python train.py --experts_per_token=4 --d_shared_expert=0 --balance_loss=0.00474 --tie_embeddings=false --lr=0.0077 --beta1=0.93 --dataset="wikipedia_en"
Below are experts of layer 3 (counted from 0) of a mixture-of-experts language model. Rows are named router (the router's row for the expert), gate (a neuron's input weights, with its number), up (a neuron's input weights, with its number) and show model dimensions 224-255. Each number is 128 + 24 x the weight over its row's rms, rounded and kept within 0 to 255.
After each expert's rows: "gets" lists some tokens that make up at least twice as much of what it gets as of all text. This comes from a sample of Wikipedia text that the model never trained on. Tokens count by the router's weight.

# expert 8
router [132 115 133 111 156 105 182 128 128 138 124  80 116 109 139  94 128 106 166 122 117 119 128 125 102 117 133 168 141 144 110 120]
gate0 [113 123 127 145 105 107 153 141 118 107 113 138 141 113 120 162 104 124 150 144 133 137 146 145 136 108 126 134 138 138 113  77]
up0 [122 112 119 104 137  99 125 162 170 149  97 145 182 111 172 161 107 114  76 122 150 159 130 117 123 132 114 156 102 106 152  80]
gate1 [137 128 119 123 112 121 111 136 138 123 165 147 121 161  90 148 132 130 109 127 142  94 124 121  99 135 127 143 119 157 114 172]
up1 [127 103 143  86 123 135 158 116 121 131 136  92  80 144 123  99 161 147 104 119 136 116 132 112 148 100 110 133 119 126 143 106]
gate2 [124 131 159 113 120 111 124 167 133  97 117 104 132 123  95 118 133 120 107 143 128 154  99 113 142 104 122 123  90 123 101 109]
up2 [134 124 154 136 131 134 160  89 101 100 148 156 126 102 124  83 150 124 146 115  92 115 104 129 127 155 130  97 148 143 128 102]
gate3 [163  72 153  96 133 122 143 120 141 154 129 105  76 131 177 128 149 112 154  98 162 115 124 133 129 163 111 122 149 129 122 164]
up3 [ 93 100 117 163 126 162 129  94 138 154 149 175 155 155 205 125 120 130 153 157 136  97 147 128 134 164 121 179  76 119 134 168]
gate4 [121 106 136 161 120 104 140 108 114 121 147 133 171 136 110 107  98 118 122 119 131 133 107 144 107 159 135 118 122  70  96 151]
up4 [124 112 133 147 119 133 140  92 133 133 134 113 107 133 103 150 128 142 110 152 126 139 145 138 147 114 134 113 112 156 173 147]
gate5 [ 85 134 112 133 128 131 121 132 134 109 109 110 116 117 132  85 153 133  72 106 130 143 116 147 103 137 119 131 109 105 133 137]
up5 [120 114 103 108 129 115 117 120 145 134 125 128 183 146 101 165 111 129 111 135 118 112  94 103 147 149 108 147 133 121  94  60]
gate6 [117 102 146  99 129 131 171 143  96 124 127 154 139 123  79 118 166 162 138 156  95 104 110 128 132 133 135 143 141 169 184  95]
up6 [159 139 121 123 128 139  79 127 157 127  76 120 122 135 143 119 127 137 108 125 108 108 131 132 129 125  95 118 122 152 125 103]
gets: ".", ",", ").", "°", "\".", "%"

# expert 11
router [129 133 111 117 105 157 111 120 143  82 178 100 110 174 124 133 141  81 147 156  84 153 108 130 136 158  90 137 144  92 123 118]
gate0 [ 97 116 132 161 129 137 158 114 125 148 103 157 111 118 123 105 145 135 128 107 168 119 114 115 120 111  94 129 115 103 148  93]
up0 [ 91 143 123 142 131 207 133 114 147 102  92 184 114  96 121 137 122 113 146 130  94 148 111  91 132 120  93 133 141 136 147  82]
gate1 [ 92 136 162 138 160 137 136 128 146 156 105 111 122 137 145 128 157 142  81 148 153 120  83 140 128 121 132  99 116  94 135 143]
up1 [118 128 123 112 129 137 125  71 138 137  45 131 145 141 139 151 180 121 140 120 134 177 142 129 130 108 117 122 145 133 150  86]
gate2 [155 108 183  92 138 117 138 119 117 149 133 204 161 117  91 148 137 152 156 120 114 174  98 105 130  93 127 115 118 122 134 113]
up2 [157 102 150 139  82 150 132 103 148 140 102 128 123 120 106 155  96 137 142 108 147 161 154 145 144  87 125 167 118 167 119 123]
gate3 [113 126 135 160 143 116 142 100 149 117 104 140 119  91 137  94 164 122 142 134  99 150 115 129 106 135 168 104 127 117 126 168]
up3 [ 95 156 162 148 159 132 159  93 128 123 208 164 182  96 164 138 174 137 124 141 118 140 113 151 154 117 131 135 152  89 161 119]
gate4 [148 151  89 156  93 162 123 130 145  99  97 143  91 129 166 100 110 129 102 171  86 110 152 130 123 144 100  93 102 111 130 161]
up4 [128 140 123 133 140 142 150 116 124 130 143 103 122 134  76 134 133 118 135 131 117  88 126 146  95 148 122 147 147 150 135 161]
gate5 [128 130 127 169 141 152 142 135 101 141 180 158 127 141 158 137 124 109 163 125 202 120 131 104 149 133 116 163 115  78 123 124]
up5 [147 117 136 113  95 138 116 156 114 106 116 107 107 110 158 125 132 114 183 149 138 120 131  93 150 115 128 153 132  99 141  84]
gate6 [131 121 125 123 125 119 137 123 128 146  80  96 160 101 107 150 118 162 143 147 109 145 126 161 122 131 143 134 146 143 110  98]
up6 [127 142 141 144 134 123 166 128 137  99 173 121 112 120 139 110  88 126  79 146 129  73 127 151 142 121 144 167  94 114 128 121]
gets: " by", " as", ";", " at", " with", " from"

# expert 25
router [137 173 149 133 124 143 136 120 147 124 153 127 153 136 158 133 108 128 104 103 116 114 120 130 130 116 112 127 120 107 159 134]
gate0 [115  92  99 129 136 136  86 139 125 132 137 157 116 101 118 127 102 164 126 145 140 126 114 120 136  89 170 149 106 126 131 137]
up0 [106 144  91 134  96 131 157 123 125 118 134 124 152 140 101 119 113 129 157 119  77 116 108 139 117 177 163  87 126 123 132 105]
gate1 [183 128 149 117 142 142 121 141 143 128 122 154 130 110 110  78 166 113 136 140  80 123 142 126  94 130 115  88 109 166  77  88]
up1 [164 136 124 114 159 108 139  96 159  75 104  79 111 150  67 126 122 146  78 139  85 165 159 140 155 110 148 130 126 130 138 123]
gate2 [114 105 118 170 168 125 126 112 118 113 113 109 140 104 157 147 141 136 122 140  86  95 108 126 125 105 140 121 102 114 115 118]
up2 [130 126 132 172 117 152 178  84 136 129 161 151 140 138 119 148 113 111 154 119 146 146 131  90 143 143  91 122 107 158 134 111]
gate3 [149 144 131 167 143 119 157  81 121 121 113 157 158 141 143 129 154 136 140 156 141 108 174 113 128 147 167 126 129 128 130 149]
up3 [132 100 159 126 131 129  86  90 137 139 182 120 130  89 104  81 132 104 147  99 134 146 112 130 140 151 133 120 130  96 128 143]
gate4 [118 150 162 139 108 120 114  51 122  93 147 132 163 152  99 120 134 144 141 144  96 142 105 120 127 108 143 126 118 112 140 125]
up4 [113 131 106 116 116  98 133 183 119 122 131 136 121 108 116  96 126 140 116 153 179 135 163 129 149 114 155 110 129 126 107 147]
gate5 [115 113 102 142 138 130 115 136 142 150 117  94 136 108  96 144 137 145 131  99 110 125 133 119  99 138 120 137 148  89 151 100]
up5 [108 163 124 148 129 107 132 133 132 134 159 124 138 131 142 182 155  94 119 131  95 126 157 163 123 134 155 137 158 114 145 133]
gate6 [140 128 109 124 151 109 126 103 152 136 116 128 109 156  57 121 142 126 137 126 131 109 137  99 126 126 114 109 100 143 121 158]
up6 [ 79 150 146 105 138 104 148 121 127 149 128 142  93 113  91 127 100  91 143 119 133 136 123  84 107 136 111  98 115 141 106 119]
gets: " to", " S", " M", " R", " G", " N"

# expert 13
router [110 122 138 181 156 133 150 165  76 138 115 130 113 128  89 174 159 137 114 134 140 131 132 126 170 141 113 112 159 106 115 143]
gate0 [121 124 138 173 161 116 129 138 118 123 107 141 155  88 121 154 133 127 137 110 140  83 138 156 136 120 153 132 158 147 123 162]
up0 [126 131 150 108 153 164 128 111 129 170 141 184 123 129 146 100 171 145 149  99 110 183 161 140 150 137 106 159 146  95 131 160]
gate1 [101  97 154 140 119  95 119 108 115  98 176 162 118 113 166 155 112 122 129 141 113 145 108 133 110 103  97 170 148  89 140 108]
up1 [129 150  67 164 131 149 151 121  75 104  97 115 133 139  85  65 129 112 163 136 144 127 162 135 127 124 147 112  82 158 108 121]
gate2 [118 116 134 184 125 129 154 104 106 103 139 129 133 148 147 140 106 125 101 129 140  88 130 146 146 172 149 148 171  70 125 137]
up2 [127 132  98 123 137 122 131 133 105 136  91 157 114  78 160 140  94 160 134 130 116 137  89 132 146 145 128 107 123  99 132 149]
gate3 [148 132  88 142 142 131 155 111 137 105 116 152 114 133 123 118  78 182 144 124 126 138 174 143 145 138  90 155 140 138 130  95]
up3 [ 99 124  94 126 105 108 155 159 160 137 138 193 108 108 143 135 141 143 168 187 129 128 131 125 187  70 111 123 113 134 159 118]
gate4 [152 146 113 133 141 142 168 158 105 176 149 108  98 142 117 118 110 155 131 141 144  91  83 140 122 116 142 162 101 100 156 128]
up4 [130 104  66 111 123 135 107 121 148 147 105  57 155 121 178 116 148 116 114 152 113 132 164 132  86 144 136 137 151 124 133  98]
gate5 [109 142 141 128 144 133 129 131  95 114 138 159  64 104 109 126 129 114  93 120 168 118 115 167  99 144 127 123 125 122 144 115]
up5 [192 124  97 161 132 158  59 166 135 159  88 104 134 148 118 150 111 133 169 175 158 114  99 119 174 137 117  93 120 154 144 131]
gate6 [145 112 151 137 122  81 153 133 103 123 143 165 129 158 134 139  96 122 141 179 108 102 114 113 146 140  87 123  68  98 153  90]
up6 [133 158  91 116 135 108 137 137 124  71 106 127 108 126 103 161 123 173 136 141 189 152 123 125  97 148  95 121 133 126 125 133]
gets: "–", "/", " United", " /", " He", " he"

# expert 9
router [124 113 144 103 127 156 120 142 149 113 140 127 133 129 119 116 114 149 171 175 125 114 126 113  93 110 150 122 121 164 165 130]
gate0 [162  94 131 139 120 111 120  97 143 125 138 132 153 109 157 145 112 118 103 136  66 136 147 152 124 128 139 150  89 112  94 105]
up0 [113 138 154 124 104 144 148 116 157 105 145 137 135  96 109 123 132 119 111 111 119 127 119 140 127 156 161 170 150 141 106 126]
gate1 [130 115 112  92 121 144 130  62 141 100 137 132 124  84 144 149  68 106 114 112 116 154 159  83  84 147 166 123  97 181  99 121]
up1 [130 129 106 172 136 110  88  87  86 144 168 129 103 149 121 170 134 157 181 134 135 183 147 112 177 115 170 129 121 136 129 132]
gate2 [122 174 103 114 145 133 120 138  94 130 155 193 134 134  93 116  97 137 138 111 167 108 149 116 160 115 106 140 117 152 113  98]
up2 [ 92 138 145 143 167 145 134 126 146 132 127 135 129 145 128 151 133 161 136  92 102 105 166  92 125 167 111 148 145 166 147  78]
gate3 [151 147 150 119 134 118 169 116 132  75 131  99 143  98 192 135 131 151 112 161 108 116 143 138 146 122 154 165 143 111 130 128]
up3 [100 126 141 149 136 123  79  95 118 117 144 108 127 119 115  89 121 131 101 129 142 128 131 136 117 123 126 134 130 161 125 133]
gate4 [161 122 113 108 138  95 111 167 132  83 142 106 125  75 148 136 114 174 177 129 169 142 143 141 139 119 164 129 150 136 123 135]
up4 [137 127 139 137 106 140 101 160 146 126  99 109 125 133 164 100 151 123  97 123 149 139 130  94 142 128 142 104 148 118 101 171]
gate5 [138 128 163 125 121 119 144  97  97 139 115  67 137 131  78 116 127 126 145 120 116 102 114 143 122 198 164  92 140 158 139 122]
up5 [123 139 100 135 163 119 101 127 126 109 130 150 115 116 125 141 125 102 116 130 140 117 136 164 134 128 125 112 129 142 119 128]
gate6 [138 153 127 127 129 104 118 116 107 115 145 159 119 115  98 201 123 123 128 140 134  85 112 102 150 116 117 121 126 144 167 112]
up6 [147  93 134 108 125 102 167 100 129 134 131 136 140  70 167 124 135 150 146 106 120 148 123 144 109 163 139 145 144 137 118 113]
gets: ")", "\"", "),", "]", ");", "}"

# expert 22
router [137 133  80  99 100 101 131 174 140 146 115  95 155 111 123 168 137 125 136 148  99  97 155 139  87 119 125 117 169 124 134 135]
gate0 [131 126 114  99 125 119 133 160 107 136  85 100 109  99 199 116 118 139 119 136 127 137 115 124  94 140 152 118 152 165 105 155]
up0 [110 119 121 119 110  98 143 136 156 106 122 128 143 149 170 142 118 141 144 132 183  92 111 139 131 123 141 136 116 139 135 151]
gate1 [135 135 129 142 113  93  57 115 127 137 127 137 155 115 124 127 117 132 102 129 118 139 139 140 142 157 113 110 110 153  89 118]
up1 [151 127 147 131 124 151 119 181 112 157 127 102 136 118  81 160 112 110 146  99 112 122 119 125 125 133 118 125 146 148 144 166]
gate2 [112 118 126 122  77 102 106 141 132 135 131 138 130 106 164  98 126 106 179 148 127 142 127  91 128 150 114 131 114 115 110  88]
up2 [158 135 104 118 156 168 115 147 122 125 118 129 110 107 125 127 130 118 115  97 118 108 122 113  88 123 169 146 150 111 128 119]
gate3 [160 102 102  92 118 123 152 106  76 139 145 111  89 130  63 141  94 152 120 105 126 151 120  86 118 129 161 131 129 125 149 144]
up3 [144 125 170 125 143 120 135 154 114 118 125 116 168 116 151 112 132 137 141 136  89 125 121 114 139 131 136 126 140 143 136 102]
gate4 [123 111 149 117 106 112 128 164 123 148 115 139 151 135 126  93 120 133 103 124  92 132 109  95 139 163  97  92  82 165 133 128]
up4 [164 137 129 132 104 122 137 126 113 125 127 100 129 124 130 102 140 110 110  99  78  70 137 133 145 118 126  97 118 133 137 118]
gate5 [122 134 130 172 136  94 144 122 126 133 148 112 130  99 113 151 113 144  74 101 106 183 136  85 133 134 125 135 113 127 142 119]
up5 [131 120 148 137 109 119 121 124 120 107 163  94 114 136 103 154 129 122 133 127 141 170  70 108 119 108 154 138 127 105 136 126]
gate6 [144 158 110 173 124 129  84 106  93 112 118  80 156  81 147 140 110 177 115 151 114 144 155 141 113  87 147 124 108  97 165 109]
up6 [139 110 163 110 125 151 139 106 140 101 151 145 136 146 122 104 110 117 119 123 134  96 126 106 176 137 109 134 132 141 149 145]
gets: "-", " d", "S", " T", "A", " c"

# expert 14
router [145 156 139 104 153 113 135 117 129 130 160  79 127 120 110 152 124 116 170 137 111 129  86 102 103 144 123 118  94 175 148 121]
gate0 [137 136 124 123 152 133 112 163 122 143  80 124 123 115  91 133 134 117  84 101 161 108 110 132 124 129 149 130 125 138 100 145]
up0 [146 112 122 129 117 129 119 146 113 140 116 128 124 136  64  82 133 121 170 149 150  98 161  97 120 130 100 105 102 129 178 169]
gate1 [120 120 144 151  98 122 111  71 139 109 105 112 110 153 130 124 114 152 156 105 107  96 128 155 109 108 120 156 130 148 110 108]
up1 [100 112 125 161 118 106 151 159 157 160 142 129 144 100 100 116  94 116 156 124 108 172 158 111 159 169  89 135 133 102 108 161]
gate2 [119 123 121 156 109 122  89 154 116 123 115 131 124 113 135  85 143 112 139 141 115 137 135  93 110 129 146 127 124 142 103 115]
up2 [ 92  96 120 181 129 121 151 176 118 134 109 150 152 132 114 102 156 119 136  87 153 161 120 128 177 147 122 113 164  82 131 165]
gate3 [151 140 128 126 150 133 111 114 131 132  62 102  71 123  87 137 118 136 137 132 177 155 180 116 113 101 120 133  91 143 105 148]
up3 [127 166 143 140 122 120 107 130  97 135 142 101 152 144 127 146 178 111  96 137  95  89 124 142 139 142 143 105 127 127 126 133]
gate4 [ 88 127 104 112 133 161 134 165 157 128 118 147 160 126 100 137 116 107 119 138 146 125 113 138  92 131 131 143 159 151 112 103]
up4 [123 139 112 129 151 179 163 124 129 130 108 102 100 136 135  77 139 151 106 136 112  91 122 134 153 145 137 135 110 129 106 105]
gate5 [ 91 168 111 148 120 109 136 112 134 125 128 127 139 147 115 136 140 117 106 145 142 101 149 112 145 117 149 165 140 105 102 117]
up5 [141 141 127 187 126 155 150 170 105 107 154 163  98 129 115 125 142 124 143 101 119  66 132 160 129 149 150 102 118 114 105 105]
gate6 [131 127 106 101 176 122 145 103 118 108 124 155 156 147 148 127 131 119 134 137 154  93 156  95 127 118 126 150 134 162 163 156]
up6 [136 129 121 164  76 111 124 159 135 122 101 138  89 134 124 140 120 141 149 122 147 160 119 170 122 116 139 122 146 126  97 106]
gets: " and", " in", " to", " from", " In", "In"

# expert 31
router [115  82 134 139 111 147 148 131 147 105 134 120 102 138 113 120 123 130  71 140 186 115 141 132 143  67 127 118 170 161  99 167]
gate0 [111 142 160 102 119  81 154 128 125 114 158  96 120 122 162 142 111 118 172 136  98 115 110 133 160 139 102 144 124 147 130 131]
up0 [ 84  94 111 158 156 117 131  93 120 133 147 125 116 164 124 112 178  98 119 128  95 132 101 125 136 147 134 113 163 100 119 191]
gate1 [114 137 135  36 117 121 126 190 124 133 117 158 113 131 116 115 127 121 149 142 116 159  90 114 124 121 127 115 157 135 140  86]
up1 [123 100 107 125 131 159 123 119 149 139  83 141 111 160  93 108 113 113 142 148  98 187 128 125 152 106 169 151 119 131 132 128]
gate2 [119 113 107 139 149 141 121  97 102 127 123 145 125 146 137 136 106 117 111 117 165 124 123 117 115 115 135 122 133 109 141 122]
up2 [141 147 141 114 116 115 157 127 124 121 148 149 132 111 138 139 112 138 126 144 144 143 115 138 132 117 110 135 107 122 116 119]
gate3 [ 96 115 148 111 125 102 121  87 137 114 128 172 146  96 135 151 122 127 169 143 142  79 140 121 122 181 128 116 173 133 113 120]
up3 [156 106 117  78 140 102 133 113 121  99 125 112 128 110 139  97 104 142 129 129 126 102 119 133 131 129 130 101 124 127 114 167]
gate4 [131 126 112  94 141 132 120 100 121 140 108 138 116 148 157 101 123 141  89 133 153 126 104 146 131 123 130 157 122 140 125 152]
up4 [131 107  91 103 128 154 106 132 127 134 115 155 121 115 187 162 127 135  83 129 174  99 110 119 107 140 102 148 129 152 110 141]
gate5 [104 124 121 120 159 127 148  83 135 170 132 126 134 123 137 101 107 120 154 134 163 127 142 149 133 115  98 123 105 117 124 136]
up5 [133 128 136 102 138 102 146 145 109 113  76 108 144 106  95 136 110 159 123 137 140 119 140 129 136 131 133 110 149 124 118 115]
gate6 [138 169 134  89 116 126 107 171 115 125 181 157 100 155 170 154 116 104 132 135 124 105 152 144 125 111 116 156 105 104 123 131]
up6 [129 123 169 176 119 140 149 155 140 120 135 112 102 125 136 152 136 133 153 115 123 111 156 147 122 114 100 128 126 121 144 122]
gets: "2", "1", "4", "9", "8", "6"

# expert 19
router [147 142 149 138 120  67 109 123 113  96 107 114 132 113 120 155 121 112 153 143 104  96 110 139 123 126 123 121 116 100  97 156]
gate0 [111 173 159 100 168 117 151 121 150  92 150 127 122 124 143 108 124 145 107 108 142 135 147 140  96  81 136 140 111 117 126 100]
up0 [114 151 108 129 124 129 182 178 160 126 133 130 116 101 110 103 143 127 176 139 118  63 159 106 117 123 147 129 121 149 133 117]
gate1 [109 174 140 153 109 141 168 129 131  88 131 103 140 105 167 171 139 106 108 140 149 153 103 160 161 104 118 129 124 137 117 141]
up1 [129 146 118 120  91 124 123 112 106 128 107 132 115 123 109 121 146 150 137  92 136  97  96 163 137 108 122  80 133 129 145 153]
gate2 [144 130 154 152 135  93 132  77 116  97 109 102 143 134 132 110 109 129 156 126 107 148 121 115 133 110 159 160 126 114 110 125]
up2 [104 113 122 121 138 129  86 100 144 116  86 147 142 126  72 134 127 138 129 103 186 130 112 143 117 139 141 135 119  57 111 128]
gate3 [ 98 124 122 122 120 150 133 172 144 126  96 138 146 184 195 156  87 156 152 139 114 128 121 127 114 121 123 120  79 163 141 118]
up3 [156 127 131 149 154 131 143 172 100 108 146  91 142 156 108 120 103 155 123 106  72  85 117 141 132 135 119 128 148 173 134 113]
gate4 [122  96 115 119 145 133 108  91 122 100 130 113 176 118  95 114 121 137  90 107  94 143 144 124 174  98  94 151  79 151 135 121]
up4 [ 93 109 136 107 112 111 110 156 159 146 113 152 106 132  78 103 117 139 150 128 128 148 112 116 114 120 144 114 165 162 109 109]
gate5 [ 98 119 110 119 126 114 105 112 113 115 121 115 145 111 127 122 151 131 138 124 111 156 121 122 104 130 134 122 130 101 124 144]
up5 [136 121 117 128 123  82  91 126  87 136 117 137 159 113 114 143 140 128 120 110 141 108 144 138 118 157 139 153 103 116 121 166]
gate6 [125 137  98 144 147 106 162 103 100 137 114 130 150 104 143 127 142 126 134 153 117 126 118  94 140 148  97 149 104 172 136 129]
up6 [ 84 105 143 127 154 157 104 150 144 103 176 152 137 164  99  85 126 154 127  99  95  83 167 138 105  92 133 148 117 151 131 112]
gets: ":", " on", " with", " —", " between", "′"

# expert 15
router [ 95 110 100 111 147 136 139 153 152 133  92 138 133 143 129 127 151 109 119 149 140 131 128 112 130 123 128 156 134 156  91 144]
gate0 [140 133 121 150 106 146 147  99 129 119 108 123 121 138 152 114  97 124  98  93 120 130 121 117 121 124  84 132 128 113 149 143]
up0 [120 118 135 110  90 133 121 119 105 156 107 126 120 136 174 134 144 136 110 136 124 117 143 134 119 154 140 137 132 161 148 146]
gate1 [114 132 120 147 132 104  81  99 122 128 143 140 118 143  94 120  75 111 116 157 121 174 203 126 107 131 125 131 145 149  87 112]
up1 [127 123 122 160 117 114 126 140  95 131 135 128 130 141  90 121 117 127 119 141 164 130 121 156 117 106 136 110 117 159 115 124]
gate2 [116 145 136 115 124 124  76 159 129 125 135 168 138 140 104 111 160 146  82 117 136 111 118 108 129 118  78 131 137 172 101 110]
up2 [159 125  91 104 134 118 156 104 103 150  76 137 113 127  79 178 192 115 112 166 106 146 130 130 119 125 106 117 149 170 137 126]
gate3 [131 127  97 147 132 128 155 112 139 107 122 147 110 118 176 129 125 111 145 151 138 166 141 114 118 155 119 160 130  78 127 129]
up3 [118 133  83 143 137 157  92 104 101 151 150 156 111 160 131 133 146 144  67 153 141 113 118 131 105 121  94 136 105 147 113 120]
gate4 [ 71 118 143 125 126 140 154 123 116 151 144 147  93 156 158  94  97  77 112 123 138 103 162 135 117 148 116  95 131 109 104 132]
up4 [119 100 184 124 140 157 153  83 155 133 100 128 101 162 122 106 168  88 140 113 125 128 159 107 122 125  84  98 120  76 143 132]
gate5 [125 136 146 147 100 142  99 104 136 112 117  81 134 140 108 125 134 119 140 128 113 141 155 129 121 163 151 147 161 102 113 116]
up5 [105  53 113 146 134 118  64 156 100 150 137 146 110 136 113 155 116 130  97 124 134 108 162 128 114 140 114 110  93 132 107 134]
gate6 [124 115 160 170 120 132 139 100 126 135 125 129 139 126 138 145 130 126 109 103 118 112 120 125 139 138 131 126 163 117 124 111]
up6 [134 137 139 135 150 131 140  83 137 104 133  97 139 123 167  82 183 131 138 113  95 131 152 106 140 160 144 147 187 120  91 154]
gets: " |", " a", ";", " –", " =", " -"

# expert 4
router [147 131 103  86 132 140 163 118 153 118 114 142 112  81 142 120 186 113 143 103 106 149 108 127 114 106 151 106 152 143 121 100]
gate0 [139  96 169 113  79 131 164  90 140 100 122 160 119 123 166 115 122 152 153 130 100 131 130 130  75 155  99  96 130 105 134 135]
up0 [107 148 126 143 133  98 134  98  88 102 104 105 110 128 137 174 128 143 140 106 119  92 165  88 132 148 142 126 124 142 126 181]
gate1 [149 121 107 170 103 133  86  96 122 124 145 141 114 155 112 159  86 160  75 121  91  88 134 114 131 108 126 124 112 181 158 129]
up1 [112 147 138 159 151 160 105 106 136 124 130 125 130 110  75  76 121 132 139 103 134 185 126 125 115 141 156 127 101 100 132 108]
gate2 [139 113 129  98 113 148 114 122 138 150 164 128 117 124 149 122 122 125 132 126 149  91 131 139 138 139 111 124  99 121 122 113]
up2 [140 108 126 110 135 131 114  99 143 110 144 119 113 168 113 139 151 117 191 134 100 152 154 126  99 122 120  93 175 119 116 103]
gate3 [100 136 147 146 130 134 133 129 139  97 112 139 102 114 174  85 107 135 159 163 145  59 123 137 134 137 146 109 139 122 116 125]
up3 [125 148 129 142  89 111 163 132 106 144 124  99 153 129 111 122 130 106 117 117 150 105 115 151 146 114 132  99 107 144 138 122]
gate4 [146 114 135 145  92 110 112 135 117 159 109 122 117 119 115 133 141 123 155  68 116 111 182 157 111 121 135  85  99 183 143 147]
up4 [114 131 137 112 107 151 143 120 136 137 124 192 110 112 167 147 110 111 123 115 135 133 141 127 136 125 130  99 176 114  98 102]
gate5 [119 131 104 142 117 134  78 105 116 124 136 129 124 111 106 106  97 123 135 131 112  94 130 116 123 152 147 154 139 101 125 106]
up5 [132 152  91 123 169 159 130 121 114 103 140  89 118 129 154 142 168 114 129 123  82 153 119 158 126 152  93 130 151 111 150  84]
gate6 [121 168 152 127 133 148 122 132 143 121 175 125 114 136  81 127 137 102 128  87 167 137 127  93 142 101 122 100 118 138 172 122]
up6 [113 144 103 135 117  97 117 128 128 147 153 121 145 157 153 104 148 114 112 125 119 167 135 143 134 123 135 113  58 129 159 123]
gets: ",", "),", " –", ";", " also", "\","

# expert 16
router [157 149 139 116 124 104 144 129 138  71 139  99  91 110 144 123 155  78  96 130 161 102 141 121 134  86  83 125 174 118 122 139]
gate0 [130  79 124 161 126 147  99 155 101 132 144 101 126 147 132 135 114 119 135 111 120 146 150 102 145 113 153 132 117 187 136 114]
up0 [129 112 142 164 140 110 146 124 108 145 145 145 126 143 120 114 111 127 193 110  79 102 128 112 129 107 148 144  87  76 123  95]
gate1 [159 109 131 168 124 118 101 115 139 113 119 159 132 128 199 125  96 147 137 128 165 127  97 114 143 169 113 113 106 102 114 129]
up1 [130 138 119 120 169 126  76 145 123 134  95 141 122 113 174 122 131 127 103 150 106 122 170 138 142 144 144 137 144 109 134  93]
gate2 [136 122 147 114 105 100 155 116 123 137 109  93 153 145 145  98 113 127 160 106 134 144 136  90 133 123 114 172 141 150 102 100]
up2 [106 144 128 125 120  92 118 104 155 106 127 150 119 127  99 141  98 110 112 113 135 104 147 147 155 139 162 111 157 128 103 150]
gate3 [133 172  79  67 143 102 159 169 142 115 113 164  76 116 111 113 116 129 131 100 111 181  95 130  92 103 151 136 155 146 134 100]
up3 [142 109 121 149 135 152 143 151 123 140 123 186 131 115 104 107 101  97 107  81 120 143 130 113 121 148 113 125 138 123 134 147]
gate4 [142 129 154 114 111 119 128 101 139 153 107 167 137 100  93 118 129 155 115 119 112 131 120 118 130 108 122 133 176 126 130 106]
up4 [125 119 122 120 135 139  82 145 111 136  94 108 139 103 145 115 114  99 138 110 107  74 146 136 152 141 112 159 158 159 113  86]
gate5 [103 110 153  95 134 137  49 150 127 107  97  83 119 132 123  96 132 114 134 121 118 136 141 105 118 143 114 125 134 149 114 134]
up5 [ 93 129 159 118  87  87 100 128 163 116 136  89 142 114 113 130 115 148 128 131 129 120 150 136 131 109 131 148 148 121 132 131]
gate6 [187 162 132  74 118 130  82 123 122 120 133 145 102 118  89 170  87 119 105 149 149  85 153 126 123  95  94 115 124 125 132 135]
up6 [ 81 120 155 117 144 145 115 100 129 125 174 112 147 167 136  92 120 120 123 121 130 202 104 140 136 106 123 127  89 153 111 108]
gets: "1", "|", "2", "3", "9", "="

# expert 21
router [ 82 115 144  84 149 120 166 135 143 165  77 108 129 115 134 114 130 100 122 160 139 146 128 130 115 136 164 112 150 106 153 145]
gate0 [162 104 127  95 137 192 104 128 131 115 100 116  84 115 159 133 121 108 109 119 114  95 127 106 100 155 101 127 160 114 117 130]
up0 [112 129 124 119 105 145 155 160 130 148 177 145  78 132 156 128 118 153 116 152 152 148 105 118 112 114 136 138 135 109 168 154]
gate1 [153 132  99  97 127 133 134 130 122 137  99 141 140 108  55 135  81 122  75 121 112 129 141 114 132 105 139 123 114 133 153 137]
up1 [156 135  60 176 161 135 177 126 113 109 159 131 147 160 125 131 139 130 117 140 120 119 108 128 141 105 144 130 136 119 128 114]
gate2 [127 133 108 110 122 149 119 122 133 143 176  77 100 134 144 123 122 122  88 124  82 132 152 146 110 125 108 154 145 153 134 128]
up2 [110  89  83 182 128  85 147 158 122 142 114 137  91 157  70 139 100 123 142 138 116 161  87 118 149 145 130  99  71 172 169  96]
gate3 [133 120 165 119 123 148 136 112 125 123 191 133 188  91 174 124 127 124 130 140 125 135 126  90 150 122 149 119 110 115 139 137]
up3 [145 126 111 117 158 131 125  78 133 121  49 114 112 137 106  77 178 138 137 125 132 113 104 138 121 102 107 119 110 167 174 169]
gate4 [135 156 143 149 100 129 155 112 151 133 132 112 120 130 145  92 148 139 122 103 151 169 134 127 124  91 111 144  85  97 140 101]
up4 [163 105 114 137 140 108 112 154 133 136 114 107 117 143 119 123 112 140 102 152  94 161 156 157 162 111 115 137 147 142 114 148]
gate5 [106  92 148  84 163 107 113  94 113 128 130 151 126 109 134 115 100 113 129 125 146 118 131 125 100 164 144 119 122 159 135 124]
up5 [125 127 138 110 110 105 135 105 119 124 149 131 129 144  81 114 121 134 151 157 136 132 160 131 124 136 117 149 121 112 141 157]
gate6 [133 127 144 105 149 142 120 180 111 110 102 120 132 134  65 119 163 134 103 144 128 128 111 117 123 103 119  98 116 110 149 141]
up6 [129 133 154 102 121 116 142 141 108  99 173 121  68 146  92 109  75 119 149 139 139 126  95 107 171 123 110 118 135 122 137 108]
gets: " ", " his", "'", " October", " her", " August"